Experts of a small language model: a variant of Muon for the experts.
Below are experts of layer 5 (counted from 0) of a mixture-of-experts language model. Rows are named router (the router's row for the expert), gate (a neuron's input weights, with its number), up (a neuron's input weights, with its number) and show model dimensions 0-223. Each number is 500 + 40 x the weight over its row's rms, rounded and kept within 0 to 999. Numbers have three digits each.
Before each expert's rows: a language model's description of what the expert responds to; "mostly gets" lists some tokens that are sent to it at least half of the time. This comes from a sample of Wikipedia text that the model never trained on.

# expert 1
Name and title starts. Opening or middle pieces of proper names and titles in film, music and people lists, plus hyphens and quotes: John, Hit-ch-hiker, My-Sp-ace.
mostly gets: " John", " film", " David", " George", " Robert", " app"
router:521453498478503524378459482479522481488548493506517486461438478492501480508498499506588576483494555537502475574491445474495522489547465447581518548488472503470520514586530497500483481551471517518538488504504499591449472468487520526497472521478513414521514566486441499465446517490453518474506554452533540417539510492577551550492505499510479468492553404522486534434595554502443479496488507521491503601508416482391514500497551473610449536500491488452466471508443502541493420441557530490455483523537468563521557419465464506468437479502502527466499501560494517573473494495493485428476469538515519522476536528447477487528493501448580461481483509516564535483552522466513575577488
gate2:471438506526468531479514506606550432434535558486489493462524518528444452518527446479429483456420542490502583461485501497458487424482476577452543516534457562499504514525460420388524509480442553497502539482466467456468469493487508468485491428488475507487556507500478461539507459488487475522450504473411517529522504455466551540446512525499505534541444472512482520494493468566541492414471522508507482501456474529462438479523513591566517486470486469471484474515488501480434490423508505485514481565527523469447482452430479550508496515421548498491527490592520463561479525447573559467518444470535433541475489543489451424516433573510573546564538467440517464495464479494567530536465
up2:515466496481558534452584560567497461494610502539507512527446447402502514474507518490453529533534573518455524482529491480427528489502520525513575491506495433501515549453556476475460510495489549508535541417534562460483470504524494498500518519441439469533594438503507536532487415409507535471502454542530475532476483485460486443558445525546449469547524437482480480561460508588401483430447498517592518522511532555541517513446453543440508539496512493438493493478495514553417513481478480502538476544503499475430538540428519471500539473500537475507462530528494459481596519479548452575502496500512413503510468545520472536527505423468478537554483506498541508510511405479512496495485
gate3:539457457423485501562489465517549501485484503570477519550530455521509527566481476447500397527480539363499572513457479503473520486529574445490543567577510525487582528568543489460481443475461557582485482553543509482528487501508509565483521516490512501487403446441472498476545532464491482571507488563416485463521490480575493451505458469503491463483521570481540454439489530563504506523570519527505512459518433502442488486490564456504567486577452486505512514525499473500508543414504564517585512517473500504585470481510584511438519486531516522455473507459481549511457447467477549453475522460448472430516534544489432533516472486492499529424522454538470471487486495447525526525525
up3:451510530547520508482514439496446533542583522534550497595514513429493479469520529494500464519495480540476521561495458541506505455464546533522511482490530437505495393512502495529534426506470557541472513459524442556480432481530476438414475523525526484495539496540491499514482531508426479453481595538472521599541465559440503482509504479520496525450455537563439513517499458477458495474528542507505495449543484450533577528519498533502607549473489467484464426485517477516516633558535495541527514528476483520527477531489521577534555467513400533626523511435442576494457525489436549469496482457513535533502515505546446517557474482516488504552545507528539536462506541480514506473426
gate4:445513555493518434533457515502593482455560539459485486489493452490558494539485548453545555475479538538590448526547510530427502476506597529470514557508477528526531465510508482487481496461499476442571477555439471539509504480478454499517524445604424501504445575567528466538498421474463475510510487512494473577535476464548508479532436443478544546548482455517446505545559522493451452533484510532492491443556429514423520524577432537470480470431571514515537486500462530468596461530504449473548497469429570489503490502496492472480491593492515477547465493507507452450473459554428514457571503468538523487516517505508508469476449477536484507551512484501529484507472545421445470419465
up4:458508472494491512518469473503597462466571514456454467558446509490551477552467546500426519538497455512479502426554506450498469450506539477486534487529471465515482436457488496496529553546572504470585469476407462489544465452500552487490481486585531528538504464518486509498537527442518504457487464507518499511534490541475418475469450454521479488470543563425521508471570466451476393525454487402515528497531481456461525525509514494456484477557542552501477538525497452470498476557432490451427492517555548503514368421481513503518496536548479471504430538498495480529520493571516508479511522508567450523493467504506491486518564616479539505516490552583530451533482485450421400496506
gate5:456482433477523533520519573505490549452531534504582454554498509539560526540560515484463485534424479448522511518488530550483539489525512514468440517469476515441479573449528535530427454553504469478525554510474557528514471451481518584541516566513474475477459535472570458556475571554571559472488490445546527512463523539554498551546466552490473429518468435476511492519471497537467527449539522523466519506506542491469538568458531529483486478496389503502524482473459521545489497496501534570537524557490459547481526501519476468461464514444512478510453477459596559502387588497448563465492456577518485564451490450531493478555500458471520396497514497526512504448508490389523505544489
up5:538523518555423486502501502484516509483439447476481509479621481436490525485538498516580514483528465524430476495437503492488450535519524510517513519523492459493460488533495485460506474474464559504454472515560423389411523494494560429444489479393538528535507478599465533467501487538489544531500483484549452472501506491508495552539509462553481496512483537484517557489445493470558432478527544470524488508499548498544476456584504500495419523501502526560542537521473413465404502473512460469511433446547494511503523446472501513534568403453486531517468454486462501474546506463427389487536517480463474514517462545544520481512487461411551552465506534466478530498477532572490391522483
gate6:504465428455554532414514533471487498525487536515512535498488557508501573444468480514438433478482522543523490439470502539484526454508455471502532555493465575497603472472508509512493477499443587570533506456537470485503470540490503547446475553540507478516491460516402503478478482496552451524487553499522504541463420513488486515474548507534509445410460473499565543497517509430463582471470425497474446423594569524475490465550442431492498500544564523542484568544501545496473422484540497469540446479506487472534521446439438583495519469485558557523542525477586553514485513512481517457486501490466578548473507500506565472474490522509428556439538574496506551520470510462546521463513
up6:421537497481497461546500451502558494481493506531483504464474503596504535489524493482503479463441550487492465472486489429518530448513447459530460509555511463533479457447474527468534550547501465445498519468479510453526541552506546562473534537476530582547494468502526564514548511478536502500458487506532544549447470523568527508463541555532540536487470539353497472520516520456485518532475428550385452530533560479491490516532481491496484531548546547494477501541445498475447491530461459495579522454522506546495587508548418505529537460522488476558489510538430490433476460536558497514486449519521575563515467484502445570575530508500588502481582409457495496601549529537539546496483
gate7:445543467535455488502544540578564504498448504485563407502526509604561484562539505480596445531547537494523460534452536501488533445509521480527478466420509544468545518463531464506489466478492498517515482584485521549495438576468467509429555505466561495503521513499566494495606455534525485470525503521453514406462499465549464455492562458545566522428557529515501482469563465561484549544594561466418549477549523529481515498513456527530559440498496503595528553502507579436544481460474495553525444514500477491472520427511471502499510527408504505462481519466499515488503487488480540488486520570540569487490549571517536496516501503498525492552526498449547506476516487435476546463503
up7:514533509496511489534560505543501441498455503524568543476545573575534520556416459521537495474450535457522493496469532547437430508479414580475535456454449496471506474432526495455479426468560466446492487519463451443459548536502494463527540489500537490474499491533554474466569459546507477478494535497503479475517491546600475564520456466507508390498486440585490561527508467500541460606409472521497519452507461507432535468497420522393498485473491461522498472480448520575492507415470481403477454528476482466520431482486537422523456496503544529512498521492503473419513537544511540508576531535506494471591464527525491471472510495454500485486494528482514497447537454492533494506459
gate8:412567571455522513557474501491567471470426508510547438537526471506493515523463488544516516583504434506432500471561454498488451516564481472483532547532448555516528540479487449447473501516514507520483505472493550477544544497461467442505537484441513471520534519536472508431535549466498544479516473513485593525442495516543478468526434544425533493551486502532554535464463571553475486453458529481463489417527471523424463524500527482574512484477509503489531603572545446534556501518511507498464501485556544488483483495491578457536506477491474427503498496541438548510565472515471427502462465486425487575503510452451561556451421551477472540589575462509498504497483562543533521572449
up8:500498504559472575481484503573435524488543468533535537430506614550538498586530471483507504463488522523507511524519491508524472419486515468490493429533495487585473514486527507489536423561481440465514510477535479407538541498508469523581472476551445553471571570517473515459509522442449474492499464463430582539496535504528522503464463480503514462521533556490410483468571441506455466539505515557524472465458543465610477391576441475518494488512479491505492501460482549523553450483450501529525521477530558483534483467465450487529489498458471481483479475479551502500460466497464525597552569466550468463498435463502492480514493560552498471401460515539437523473547506482441454476466
gate9:568448514463498538551557505491502569488548471475565525466483479454484539562536552486537502508548431551522515507475492440479468475481503477525553474523519507495434508511467492463495421488500508590477506559520522485493515517520452493395539462523435470468468482628461503489507414505505561377497490496432494448461475468518533486488521514585430486427545498541521483582428477501542486479494489520551472442485428500465506514579451520481534519510475507436457492472570481536530554475532487541531538537477519411572588491475527439519441453461477526471538479529512497514440493531472423457483526521496545561490453497499488456455485515520538506470502476489551446415466490426487552490473
up9:474482527479476502524478557437512532504475521484531558569523512522469488458521444421562483513503533484533454439441466453568504456548433497515405550483447498481519458437559448518554494461432520424512580574457498475542514503455485505621462501564430531488544512543423536489529485485541549479531431509445478490526529483472470463522533512481520443484530508474562466533560434500475439559491504526490542509489458454430515449466499512481531546578524531483472479544503494519531491570452543506528452588496470599517527549499490490525510533554439518516539429520499594453544514521512519543467489542547469523505491498435548517538478489479569523472462418499568489521483522493526533459551
gate10:504539455583506523467558547440546493468541487451532458536459522546485456459498549481523435495468502476465463529440498483515529550516530488512471434509487513468429506531500518507517515514481530544518522542511439470460506523537501603469510437420523567548527477463476450542510511500510489517485471482539432466474430511498528542467413561492503442529480481534543540440512547518572481470499589516528467543494520545486490535506542514545521530495470596484446434527525512523485426485489564523522555513539536522464461445579551498532522510522480414432480523473585464471531491435522542544516526505546487473489445489484514489471515496461554573322448462441514505467536478571486555532504
up10:493447578528546470494473545530547462515544496480500507489554475425482550505457472486487565506493568541484474405533425540535467490560505499403536552485516529582570465470446519491547466546496508554416476478464470499465453516555504469463475467570473486529440477482555581445508492522524489507430543550474475539508549522451464495513506440504558549460544457516460555486570461547467515509446507518512434514489487436514535455524466537468439522482446511542436550495430466531504545481459497469491504547544468580477457541435539472465471448555491546483498420513449467479475509478484490470520530498407495473414543552467486587513455469522498538567509525508468454519514447523504577494455
gate11:492419476505494477469527439515437495554455486513547471460531510446490524471516455512567566472492436526475477563507528553492511476508491507560466503408467487492533491463488513563517441540517478495543460562446443523454476517459525567430440525512524522489505485436518475550448426472479502474473557559423487535438510482519462519485530487499537468522492544484490562484518428542516531431503587557436454497470438499565482478470435497520522464493492467506462543468513512395495490473393494481501526394549468510533477404470512470522481470500479512515498515508546495536516526512555457501544442587567462495443553439502519531525468550515513564526567487436483440502485591447479471427473
up11:506453420498440513511483496515524493533482538458605541523506458373509569454482396509516488471510470488465479515480462517489508497555513468538518510463475449490498541479565498482480450550500505515497480523513496486475538453446522536492494552399559547513482562523483475562507485530524604522475599610567473519523549467425481571546563526487497541562498460514510521525555519580504495448488576490424446476500423480532504500510518471501474474510487541508493473496540512539426520552452423529492462476475479450539522511484513520496457438530542507472511502495490481555535490589552542457521490472496480428555519505394540536506501470392523548504534483467499521558509486488511434466493
gate12:391498479466610494489481621529500488554583512533496562516497526520543506467454508502514511493505489503505446493477521507422489474448527486500524489519488435501491430451527546469574539501520496533505508557482494570509434483530464446541567456523500482524462492558566449528506514431558507470514581517507457513517513512482501500459506512529541510471521427543528507455513508501512486478512514492488508485481490412560500494487475400528442513465489475419504468567467430510494529510463478501485509493520556474490483593483452491512470527455468515510510512432468468507467712503527500524529479530519535494542429472512499500531571482501511435516501462526398475466535484469539605491504
up12:616488485481445530517562480443479490497428558540538521449477537470477489550496503494444524463483537500493509448571472526506509513530520491493542507458499569469490509492531530430446464488491493493514448462493511499491468485522533592422519542551494546503520502528465444511473578591433459446440448514484496539509500545531494552431513460479466533566528438497516509478509510518462484467528549476427519517523528528449500527474493524497517478471530536568511487504517526504455479496589532554421449479505452516507443457553506571542487467532501459447431443508454619601521433484491481513435441493545461467449588546472459508420446465491493593468535563495494579502497502485524508546478
gate13:594470480444507454545502494443491501555492483490571510462438521560461449461498525539528526475485540499514508534543453521480486507537499522561538493443551566489535563449480488470511520496470495511458501464510508508450475492561551437502425559470472501492506507454498518544506495365556556492462563489572409467422588490456505582552526500548571463476532464492523571465520505579478425525520516460433526420562529555547595526471455467520552513510538490432521471501506535452515511464504540522484493502470483453496521506501502513462474533509539559520505578553456490451462391504490495485538491475527493488525530559505407453470522532450559491551577494506496454486499553512485525499484
up13:511490484461550553534598504485498548518524499496488451516568516490438468463441559491517413550457477531545480449454518584499440512504503491558519544581498497542521533543492489521414521514558520547538498492537503552528556519518427574533450509468557447498593540494495517435452520566570554534503486525502514526431497441497480520558504513523555449548480476494471491444510543516488563470498434529468590487478554481483484462458446530531555458457539530492499509491538469437531500404495554502464482482488515466515538468475481431516507479502500554503529503528495518503504396484547540556523458551450490503367481520487477469484539502564487472488436469510533527472615500561482447517490
gate14:517491538498508525491526494508553537467594561467515508534543508519563548504521486490490450417520563500448551482458481542503504412462519521522532563535402489579524575575519467476519463446516539518522452525513479526520467534500460561506493528513444485473560512578443513471528523523524526493489516458456484578424463499502510521488502450503565498547416481559459508495579546467459565516425548542464453538456518478547423510485423534500431548467377510451480454501512540483519539517485430507526415518442452505498575463465500465515457516508505475518452489458483578544479489492477554546547490490547529495522484558476485551486467482502547449499405508433463493504553535492562523501506
up14:459504527503534503521534420458495529475492479455473518561469503460457521526549503508520460488513492441537481496517490548534453477475554476444457573484484513542452454540497469510506436545493576529481454547467455518503475549501493585457468602612455516565580438576547500522525510523440488541486521469509499530476445499485477485495486484536508430480503478475410518507501503490526475455466530506522494503467503481464463438445481508500460540514450471431523440480451511499491558505487442519500451549481492466584512632397554489534578531475492493512511502504487590507522609484511465553488492498439463537527508471512571503461429428555536516561482496537499494605478448527486515522558
gate15:469552427500510424523536511516475462484561534497585498483462527531499475561494563449462541483433462459508472503548489485520484470529481510513556492491479490475501495476532466480535492504470492534499539481495482515532472444449511435503440515481543483483496527517470549473449517527497437473490475482538485488480456425576543626553566498509493471433445490538515492478437488470507469522481448550454499435496474418535446511470564512532503500560440509540501497434430479439482482551505508501553559507477553511609495503443423451504507478566463479580503533484485492419458415501502395551532518554504491558494439535486505511531471494528479521476606425466584585507494518453524469452554
up15:472524481472530473555457571496500519425532482502439503444513535460552525491582570549535472504517542560527507513503451567471412507491462389515484463529561426484544587509519520506437558486482472524554527470515552482481526507545395533442469585537499498513464467464518483527441524499403493489543507550536496468455523483526550518558453509472497513500460550406540467520575415481567517502516471448513500476485480470445432514501457510521575473503474535546547498552517544548447491524468502531494439428483546518502482510488500509533472459493478569454420480560502556522537499478427600521551466584482514493493482531517497469515493571483451516496540479446523475529466534489487465469522
gate16:498496539522456432531527505522487428481475501474582421489576493494548532467527478469523592553441446413456453504518534518556490406500529522505433471453453519533494543486506491559490514442503482476484554536454508455511493508523477528487523522536537502430515519518482477515489608538531476481506562534477495508550486485476432500463518484511515422439487401576526454468507494460372487471537514464497531451512524520579427454511534515464567488520511492474515483452477497525499452531577522518476494467506516571505470474481493457480512437485529518409502541522504493550494505429483547402522458476499478550456508525534444525483494380482501464510494443545565552515539419521457466471453
up16:468560459524572473540493503484585573469462458564514459452474570520531547510444545578557545505488482493561521460455421486483507528493466457526515512549459445477545525455549498534453515464560458481514464510506448440551583475540520490499549479470502496539519568491540534554496524509488451459509496441480528468467592487434535498508483515515516466460529505533454519484501537524480495466532497546521477448447528467542558438496460488450557522529543515553453422602404469485578459397550477517501543431528537527503498485458515425474506464580496520493528572500479458529514519525512433374536517545546458456480491522489488466526519502516575558501462535499536488532519464493455491511497
gate17:462529482440508495562504441570450481520544462481511469550443544512468564448502504473424519566443481521546499460508519550546512533547510468494505564527441513436452469514466505406553442533532543571471501543461542464524503477519472531482497546535500455507490497523355526449463520417491527599523539478557409500500469507514554463486450488506514492481496483522493450492487589533480461463442492471434482514446505515353493512529542548496450411461467464505519493520489483549511440454471498557513492505582439460482550496442485500519507543557489469532475555455525476492522572487472548489515489579509492494509516550475506517499493547480591549491474500511536478490526502512550505417476
up17:491521500501529517560510437509484542511478458537567472532540497508504553412524557498482466548464482431577533487456491499389566551541419479490524494550499477457534532598434480472456485513522554531533465486451428441495445420485539509470546529565578466461541475419485545456484460476465590479454465483487481511459445497502592468543505512496474460491510502485458444485517568511519459542470499486499534538449476454467481516459435509493515535509497473474498529491593566496537467576483485501495517481493490493517472493510497491537513535453572549453462535487520492468562578490473541464506503518469576404566486552457537589524464571528525489438457478479545460508538554514555477525487
gate18:444479434490474527497539510549517545445500484518424518497474457458489501505505486461456507530493543505503456594474501394534506415545550512484437462567534544475569520604552527447513430541513483393496505538472510525456576515509529524451482535493536456523525517498505534503482564537472432489489498498501485485476513476514526556507461530406487482456495483554496505518441557440474419466486506456471502553452474517447417542491577455531535407496452547448532567482487482506569527524450511520501464518505481499509447542477475559527524545618497457486489473493519482461543474470488470513521466527495480453434518550442486458531429461416472533534463546488549523507499575525444566509506
up18:544488523507448472508516530423586464452441421490543503466512488530520581539475482479526513519457463447471448522509485524543534503502496503576452491514424462535459542535487487556490548495545490504517508509500454446523481559556585544473483514510529528477448419527458543531526489493534517431452488494516492557421457495432439444467538558514546610445525493548491531509499429543483462518419407567457450450495559525518533520487441473471462509491500518456480472506532497377440511470551517487523595489469564485546495472458494472514442571513501426516497470518519530483442456504438487534471453513472447534527448485572521463485457472523444492494464544571499502495460437461495502518514
gate19:534508464495480531475480515457529466501553455584565517530425566562443529492512402500470419529485555530470489525493512497494507483459537522493553442560514486509527536577521450503486479412524535448454497444440432516438459526534485532542474468505494530435531485523529495499451418484509450473496533527463540489428530500441526542506475505499448563512482472502456552427489521491482398423537536454462438508427451443542424497458512425483516528431539439506520497525461473531495554497482546539484498432483514507552425539433571541514556497455502503508436557497525519521518485485518482500488524522419495542402501537569516442500483538511466473506484499480451540563573517465443484516491
up19:484477521524498431421473416467509519533491532488461466575516511477527496476512441480493450461493511466537598546490515466524571587518494444506521517490492469464535512536580471469440477453487420501523473492574487518524479459453556517499543529445494475489569528543475489443481421557481493490455466497533480506511516509514510563449500438490526456554409511542486478500489466555573552520538482549574467519538552486529546487608532482484565514494519536469504570499534545480539488466404581487490534534526475458484546561493522547504522473483463520551505513543482438539544394429521520540461494473428513466513555508527502475473514530449418494432477544541525482471455419518476430539477
gate20:436500523479524479506507519447495522587553468501480493476537547436458460482503475398534508554449515524491476437486462472497518538551523513508448501572469470504546495433514488478474552508537571471529471532520438489539462532528461471483479548412461462540482535512489513624497530534493518469485561450558579477500581455476467454502536460422463468493490460550475503505523471543525510529451483525503510452497498583443486512485451448397474499411487543439461518474503537537549520481484548523517522586514483494492510463518508511527466505536546514516473473463507483504469492517456470422456432468504565511448444473444519423522435468400556578513522585487430498511518479554568558506485
up20:551482451456543469412507486453486442509491460467479528467560531476501485451503575456531501472479462383520407544452516555409503549488513449559528481502460473446460470523479585463511542536481567474477472452549450425563542499499443539535503443448456484427501483529527482582493522528519527449532531496538497514463499508487512529568519517523447491483548501537492517548543459629459489509497505537532558498459458520429574463570485495500506460496432459494476523490490452464508530507470495456513477530462518536457486486497505495562511544511536519490470643529428504498539488523491511491512498466482509442393485547505518460447485518513514439560550523528471463536537492574552509481535
gate21:511505442507517510460469494407486447529490516495482483478577447554511525519502424475500501486465458539478505537527471545501525465563567460449541441470492535477501386488551518477581443490526560521468560517494459570477530465570476446513445518461538527497519434522536522434477490440483562467534449492494543479562445537512534489479497582519457494492535503553472494521504436467454518548490498482522524472447421478528565505490512503518520458405510512552538528432530439517523467471465503459521478486565517477418568459548549541499513539485549498544525404509516466546523558568434556482512449558553453543535507456467486455555505458582541556505494522454500488569495535509478505548424
up21:554521588497499473513473508506518487502556543439503495492490451446472501520522495499470532581522468472493396480527487526361447506532427459570560478591493538475437573517463510528516549552476451582475485489489462537487516466442491489532483496555481525491475476483458466468495464517466517520532478568490542518481530466337469495577480534489573547544512517510544595473526502500451459544462517534486518511524490498502456442465540545543479543529482455529497505498567531507441487500482477472518403533498480504515518528572477488504441514529466473453468500543525536469500477540481508477522522506451538569481534541586539572487513542463512473494522448454555527468453415511540560438455
gate22:487483533491537521507451426510504428445569563505456489449470493468494466534454466540566527516490560486490490470444568579523559533529495548558538485487523510433425484529512405496506532444545461540493556518475478456513499509508496492462557459487527451404534516393483456474473560504527518502494486493542498448465523485472518571468567521489420496464555506460573453462533467459590425524562508477535519514434503547462512593458526460537499462479435568496493450542482513509502502493490550511563472454506552467513493519452445516501480528530450488507423552531534503505500501500460478590537580461528514437500534547528535477485432525407532481557531522509547531544519530517570487519508
up22:519502539535510539429511561484476504515511429510512512539505551525561505474402489470440516506496515486499429470530521462516478471504508496470477514556567444503534562489528460516531597511490515438511463521617451450525494604507540510539433581526486499455487451523519551554551577496501467498489537457447450478483517463575442509491448468573492466555502518501484468592464525517462457470448499539520502524484417420464460483489456440495488545529549488547531492454580465523486498509558440494514539458452429531508527486514535550470543552515486459554526475511489517477496456453472474437541452473434566543422452412472493468547526514506472495439508537563459463500497468522451527556520
gate23:573602545497589530497445495530551533480439490522504534534471551495503512495602562443514539534516517463484505540497522513506528591448502470557553480524526493521546461498506538566491505525517523492528524513479490490520458485542482490507464542475552476550438450425498517501567526474522480528483494511522484543499418474448501506533485484492439532450498510544503590500534412520530502514499473459504458530511576538536521440500527568484455431447442450535450465508577489467541525475504552561483448505488518584510375534545498486557577542500549494575457549520506502562495488477449548438532459439532471515473527508477558457506510577463528404526493522456540539522503512586454521481516
up23:451555464490531462448468581469533465442513479508489534419437516534470520471526558439505497464448450527549549502503553486513556507418481561536493531472499472566512523548508451470448494479510494441455478490415449509512400452551464546544578447550473523409627510436466425465509456503406486510486499471475527491489521521487413534481494509486512484547534461532442545510506486498525531498552569505467507485532527531483551512489462526526494484439467529422535557447521496511420500465527552538514461483454548510479548509519515538551471395503549505481514474473523521474512524437521505553456488482539563511493530521479472433531537487462532483486492613482456474462446493516549497560480
gate24:485566464475490537535488528508498550550545521499437496480488526516565508519489484522517465499543470511470502493561482535479507547508559504494597522491529479529474494552496515578530567562560423532538508566495512479523520465574504481432463476459497554458500541414533483507442542531598578426497543512357575496494420498477536539441428527499494406385538530526478581560494481476493542512524506426455554491485547523453508517491520507477525579532505470463537509450455541460521462538530464533471494452490499497493466505520491497572495503514445547466473532469521469504512544432535516500476433447520548539465536513490512549453522565470500464502521541456521527476550514572469472430488
up24:459432540451526489455486546569523512444438508496499551506484590569489463550471507554457471469466488509473503525388474483506456554499552495560496534497477468562418472426493508563507546503525513474537585511488551511448516463451531505539571453523541461516511475468446538530492467505483550468453546508506521452481553482465463543492514513541612456503492474518556454467488556550443467484501547467439516544480473445502499458457480555524531568534454485552416482474454566535517452479499445536498450521502487471493507552483427509532430455494552482512486556540517542534439548509509553504479439529496546563535512427506550490459499524475511512553452440423514480521515449541457551430427
gate25:429509442501483498531586506461486489488556485419500520528540544488418532532445522488471497541494484452514481549469509450519553551496555570488509492494434430474402521488479477523445505531487525491492505555509517526471525487461507510494503479561466477547462484454574492441542519501531525511475600514472516458523540526542535578553541534467461471470471455576536546506451481613551522526476497454541499517522535495534517505573482553471518525465495527431470528451516527483469452479471489480536465562473519514472494523494573527481535490439508490509481494510454542527508379488582495661465489458437515569445496492531428520536502544554618516464473500503518525481528529556496505516538
up25:566450500449484485517521491567487536486460514606542541413445513502535532476486598493495473451404469511518528481468457478538471532502487461434536504479468501480606490530516540521464486553476481475435522451493493488434451485537511577476475533516539451487495506593404482508551493523492485426542475563500500505431487525505532488491492466486440580450535557440465472507509536524485490495484441513471535516442516478465448569459526436535526442527511511497515469512499491562524537517461581502421502484519487462509529484411506600543516529520494481483521490542490444468514499469456520464499455501473523468577552487463510431526440507404429574579467478486472444474476493507501455540431
gate26:375585513541514508453519553478547535517551432439491491535447560412552449516456589497506559499481549489481481463517464527427522456541461479470519488517497509543511473497537468503436555499474476447494462460554560535505467426492579543471503532530429462500497516516593425476557489440531569542519508475547522491469459505570498549535558452474490513473499477524445507533426517546510515526504482540425509516441504588515515506496437485492428528443459411490452560499450527456501471490523517486445488468492507511510496472530523515563470528525417491524438540576503474493521471480497478544429476456486544572457491552545456519443507579479500549474494516483502430530520519534481478537480
up26:472494476478518544532536426445476461541561558500477506497494536464482501519543516546511398487493533469484543457506454419586454482520479509423490533501445485487474466487558504517549515544443520509546517518523519543556503571529468530474489473482500512547455475497516483536513552525547403558442419532536452433530502411517550513508534550484497529474473463444499480476490522465524511511491460466500455530472512493573503457520497421471474433492566512589550480458559494508548548604511465565504441519553544511462480453438566474475451473501524500504507557588487452526515478545511418489612434429558517531483512503473551437553533429534509476540524525499439476505495529497522467504545
gate27:553488468534524513486480515495543484516560486495502536458554552483432543536494426483485484466426526574511464533561497525468527534506531450493541517472494464520481441556543493535524493467559513540535499471582485464450504496474427509534486430500469466489509528502545489499388541473442565499532549465426401490457481516468541508502417480503453470501532500449567449499488528449475509495477552531512542482518477543497528447495498528443522417500473459523485536518444503586569533505527480430517445557497487529611547437503476517539559478508487519455504466486534515527527549514580478487479488527492610489461530352515510540539452495436550539592486436568493480509487517478484497481524
up27:556574489536506456552554497447449472574494486470485533477517445549479548415523491478396523465515560456407528459442479533544454497514467522527491509412515461515527543531552536526506529403527468525474501463486540469515529497546511498478474595591548447436451461477557530523456444495581454516573540455502469553499496454530496464526515505492528400546491465476549497498472509551482495526448457554538535502493509516479473538521438522610489481519510503486546549510417485495493504521504462474483458502528502467451489464543503489427480502518531459551440443546531454451507454523491536558479538518389462517569519491493457482526457498493488529456443538522523504570508454482456505460434
gate28:504479508509534535527541542516536533451527450471517517495527471506527493496456425469599546491497505458436517505494515514461570523499395506526476527535468486480461514584517516482510466451441504486480493486452463557557526520454541446506531502518497443470550525527489445513548485527483545418533538481502584517529586491518501538497517570477484475499487548543483606465541546466607510487583504519437530490507491511494481610562460536538507459430514460483544405513387577426496505522533480520509489473452461559529516566452457512485522557491475460478477534537489510580440485504455486572477596497394475480433479511483477500506537526481524493465495451495506502451493479470463494552485
up28:547493508538490496481403474513519544579476516545516542502534456518495482464491461502498440524606470429503516496504547490459546456485482482470473489508507519473465515527468457568457487467527525504526504616483530436507542449380452516463476488502463570520504471508564507462482503550544471463443493500603487495445372449510494461551522478478563532491572511512533555501450456493445564495516517482495524454477473516458443524505541543425433513495469474478496517542516473499479549437480542509502508543544466473487563506535430459451520602535545466502447475524526413550519502434424492483517495408496417485570485518511454547520500514484522463489498470535461494572546467536540484525474
gate29:540488535475495555473480540527468567568479476572527523499468463571530450633488517464457533504571521437513495537504459488512487452519626468510539497391420466566529511519510504500441482523503560486445554540521524507498482441455493505464459532525523497485507479503501479548510537503527585446497549452504503487533501496539512550522444503559552492519464471480450484527465471508439483462543510474534504518511496490471501551509536494521532505486418492530513447442484466443513506501519451503450557515473532503502479519567532548416571514528502536572465441570467494487497491481463583461477592488543488557494563487502480533582545479473604483469449515484498461472445377456487501450477
up29:410551479507495449480380537515481529513500526380440487528519437537543483455527461501581532531523473518457524524470544586496496546491484471504555455590518483471480450504503458435502533473526515514371457498501645554479447494502481444489476459478495558467460518490510526455517507516543444527480535516536542512388502489481495436521526486542516522535557607566554472511503474463493510478505495471513542522495521455460492430501492441461499518505515507485444467525511486503544488516501480481508537464558507494522480493530527514447505549472554543457518450552567541551530480558477433462534452604432542470507495452580530504543508487496494455460541443471500494494455477542488503510490
gate30:479503509555497511579520523497483465488535485514541461532511509521524444523522514426504565494484536474473492479405488532534498477563475488544579506521503471422524420486526522551510418500487519492521503528470496578459456502456528527526546545509539500454537543546450499557512497533519476444509487483439471479458514481483532440481515503517553435548446459502506445522525549419433569480530511449455542556463441511518418506391589451508467461506483500551464504549536515520474491476496478486463538515437490562550529489459453508526492502484529487505484492490489557518501568492464538375515493559490537513476423391493555540459462523571520511558432548549538498512449636470483482490489
up30:447527568507512464447469463543485493531486520492497454482481493475552578535487522470503513566453497450477490491494436531474495477491431484496600533476494391503489447470516489577523501443500474465473516548479474487507596499408462471479525500497470477437510466404543475498480559562451465480462508460554458467575457592544514466558542512481487485512565491485529511505483485475527460543491474509486492483519506434459505494450570486542504481564453477459506542534468459445499459550494511517562542516501524496514534503431506544510502571473478502583410461457511503463516533438584543446516516471574518441524439508568535491507564458597525526415484442478429521511558464445478505517559
gate31:501546542552484494431578476495511466531442564580423494514485469552515504427465495502498443468441508463479433499513525515550517530524458475471499530547531485544488486459520515467532479503455494479527471488513554540603557533527485450420483522475486501522525462565499511515457463516483462527496464500522504536469512485523589527435572490534503567494553477516460475461510475496486436563504436563464528547537477501462474475508418500506505519523440512497529476457438490471499460473538358412529475529444559514454517531544476417447461425542517562453470487520479448512532509519516494506487520557500492536513546439473427506483479559432599450472483522462468541547416517554570503444511
up31:462503447464499472520554532505520481511541456508415543462447436486460520581472565521433537510482467462531458545517547527495559483483549505544502527430495496404459515487529527501563422458620533508538505432477482527518483540452492524571528480470533509539489516503498443516501500487511501533452535434453493518450477491537515464478520430443480475492531462535452509489548458488490540379480553501498516483483553505460526511494474523472473591522570440471573500459512494538563494418459519481466486535547471481420483525512531467457539499456503458479495481507517572462548506539482505436448534559559500541447573467455523514434423457398502504558451508529524470502454585508505456460483
gate32:511538495442496562548534444528523533485471498445512515583439432477527435480511427428533489514462538536549523469551596530486491557503551477573502491483486477510455413557492452487454479437473550425511513548576569496503565483509509539515496534539497480544470493585461559518534576523487496507531523521461462480513543567509469553484536430499502391543566454485505493501547486522448470497501469502498453478470472479484524447479514552427453553518494522544451515494503404545533560560397523587517484497524525510508461563483529461515436532508483509520503527482532472572537514506461524379500483492525549463503505523508537474449526524472429494547522511476450504534542512501578504461487
up32:404489441507514474454493510492538510435512489483526469456534461472500500529484502488480578457464534581496486535497485522536445494497554491460631464504532528529531479479531381532517479484513441556497455530551498487472529483545472508472454473501484495479446476515497478522455495459501476519486475470561519526503455444472526459493555479538516477532370482453557518474558516599496539487562471519467544462489530534529461498585491517492504507493597496529492507487561511516493504490481420471487572530585571467493493475522455512517497471568541561448486474472529533550460346509496571476428493514461509476487535481545520491500499419457490504447524478580521502438515576520440534458541